From a checkpoint of a small mixture-of-experts model trained on Wikipedia: 8 layers, 1 pick a token.
Below are experts of layer 3 (counted from 0) of a mixture-of-experts language model. Rows are named router (the router's row for the expert), gate (a neuron's input weights, with its number), up (a neuron's input weights, with its number), down (a neuron's output weights, with its number) and show model dimensions 0-127. Each number is 500 + 25 x the weight over its row's rms, rounded and kept within 0 to 999. Numbers have three digits each.
After each expert's rows: "comes after" lists some tokens at least twice as common just before its tokens as in all text. This comes from a sample of Wikipedia text that the model never trained on. Tokens count by the router's weight.

# expert 42
router:504505547512502475509458486481492466419501496499523501519489524530508510506496529508517504485474441504526516587465491559461503489471455469521478502510516528551487499499499482519488506496484488476494495486482457506469486505537494514489505506482498571491505494507498487537498447528478522535521509499507492477502542477511506489513498493489542479496483497522475535535559497487493524505521
gate3:553486540503472475511490501460526476523536483468514515483517529533495511456528522467486446518519514509531480485506520498508464489511455459483531533457532549489517498545489483527472481477486528494481492550474519513519509489545488532476502514470504483481478505492495535516509496509530492458484443448476479483533543498529514493540498497476486480492492513529492503525551502499497490525522
up3:537505492495538504474521488517488422448504518488486511507469542511490492465426542479475552513503529514469457518525517516521507495487517508530463494519497496495474511504513518465532475493490457501539532484492517512532501476485479528535481502500493505463505515485532477480493482493515477472545524548524524523478518504498489531544518494506494517534452542491502501539507483502494508456531
down3:505479516477520489438503522521530494483510489514501444505476530495484571494507507516503519512493493506486460504435502545508455505529463476524502512496497516523482522458540506506515489497513524510496500511513500445516450490504532510501504494552485486527518469517513491521501444497487512482460503494550508475496470501442523509509546471528530520496457486526545522463515517518527480501496
comes after: " |", " 0", " 1", "|", " 2", "%"

# expert 21
router:505496504514507460489496456458507486445510489526479499454523491493526468500523534528485499522476474533532515553462482501507475494486481507502499487526534534484489529465522517520508518529529534499464521468446485520519473525504560506448529537477480494508518503484495446517499496510516487485534463519506469483502498494485476507501531511487517477514530492506519554482533523497431496501543
gate10:510505528486538533468551501576474534476534488503512472518482506463544521492456481502522496518516520509488474504478494487480486510505508535468515485517529517478480535514441467511505501514479514509508438502512451538500465533510533467530530489486484482505533504543490510492454497502500479476498490480459507443514522503526507476530536519455515518489543516490507497496487475476512477533495
up10:470492486488494487491506447520473484525531464545495489472531476504478473511534481518524495472523476488567494529497468527501514500489544463498514529533500505534501490481494497490506498461487497491432481493494497508447517470462466453490472476489478534479505500489486447474521474501486494489492463500492542508514492510510487534478455542531497501532452486519463549502522525542504475497506
down10:522507499442478466541472475442556488470492491524522509438497510490477474517511491471479526496503477501472508483458484550499549512449527470509519465497512498521494511469445489489474509477464486495480507540461517478504504510510538491470474500514465478482509511521499484448513486467473513485486463521475485516504445512506502509529535461504489497503507484465450465498524503508487487513494
comes after: " the", " of", " a", " and", " e", " The"

# expert 29
router:475471520559528463468480457503465495484491476531534515497510511517528487547533509474495474475463484501496493594487507499480541536494476522520471505499524516485487513508509501524499458498515510488476475491500475518515495519517521480451539493452510525487513520497482476499501467499514481510522510519513505486481518484499528467504477513495544472460512456526485575555497520524512526489512
gate9:464493496475481546475473496541501503485497508495520467513488494561492493487532503517467476444478527512528489523466505534502533489505504510498442474461493477496481483440494502469506493506507492450502523520506494500521498472522520508515513481488475517511532546507519470514542499550524483484516497510486469493512502517524520453466492514459527501486497474530446543552494531514503557483462
up9:544494486515543503531521528492487456525494497515512512520504551505538531511518548457538519547500436514483545491538479466515467467515507540486546517540495498516484492496534501515514529502461504520478480521481493529452493495521565481475477490513547479502516505502482523482471489468492497516482471489474522509488522509507496485518510495507486498514550502467461503483492484494514443478531
down9:507490522480527476499525504501476502486477506494508461497533504495491491470454487539498497495514520517521552469493493536483480485461467518535506528477487503514518547522516497464512491494514539464502494501524481504436489526467495530518442515467530462477473487492519512534514486528505510520496510531514575486541528521520504516481499486475440513470483497483526527434504519452522511497528
comes after: " |", ",", "-", ":", " by", " and"

# expert 1
router:513443520493512474495506506531489522489495460534554477503456515535490491486492517526504485453502473528521522552451482516481510532477453499491473462520521549495469493458523479499512503487497478447483524441533482522451454511527482477511496552466523539510512524482504493507489488474516530482536506498539504472513507489467506493531495520470510464510510492495502520516493480481498532489530
gate3:506497542494499533511444476515495518466471473527519469520492508505531500467508456513528452457529474466475488477496511523510477479514530470547440499507511531513544500500521479510505532502461491494477499487501493539468534481478527514471468480513526530515500495475539481465475483488518512465520515491549484458493560525523535448502473511521528495539505516472519530516501483505508500482483
up3:485516508463471475514531517508501468549500536549455494490498521495521470523480501516514495503550540485499541507523498496502509524483513490472523514517465474465488529485518517539469529479491493459514514485484481473515480511553513450522541545504484498440452484481519489461504484484465467511501479499519494534457449509525509553512539470534485509486519493490509529485467509482510490493475
down3:521507507537478495488497443487462502522474509481526480481465504487509459472520505479507497468584514481510522528519518522508480494507489523509530520499495475484467540488565477478475511467517468477487541497485522506496567541508512554483471471501499524520483469469478528527495490495500497513492451489500514480459504530527517440499514495505532486490479525550514513501513470514510498536519
comes after: " |", "|", " (", ":", ";", " on"

# expert 2
router:527508510499519450504477454486472499439509473471572500468505539536543508509518511516497469511477472548515521555496482555471488483491525486511478479501512547519470519494519519498503488529473483484502491505486498484483503535516511504527500504471523545472449539486536478531501474501528519486515503518514514481499523496516527470506514508479510461479464469519518538481542485536484466484531
gate2:487488479491528518503571518496492521490508527513482491517500493474497507486551507485518488512497488535441497364495525493506507499477502499484492487482483454497481529450530516511494539498502525491510528490485468525499486517475488485530507508498478458436501473499561509496476501485519496458512464528487481505510478505476511500503471511494508513504522514491492479513501435505498521494514
up2:537509519493449488513442511503482485484463472469492520523487491490454513488463488515502533510494498428529495546540491530511475517508524492504505501467487492489491475553494479479498492483493500504478445465529503494507485440474528485481515501516516509488493517449466535477486502503472490529473479473526570492498463476517516523462538506546498507502541475486483517550499511500495505494472
down2:530490493493464523526480481484548508470483464474516474514456482483458528492488528541525478545504469504563552500482478545479454497514481469502502510490479478482468501558519498522512489482509516479479483467503467492516498490510493489518502491506501450485501489500469495477531507506508494507477437470503489488523509501437488530465507503514500487519508522513458480592516516497515492514505
comes after: "  ", ")", "%", " —", " 0", " JPL"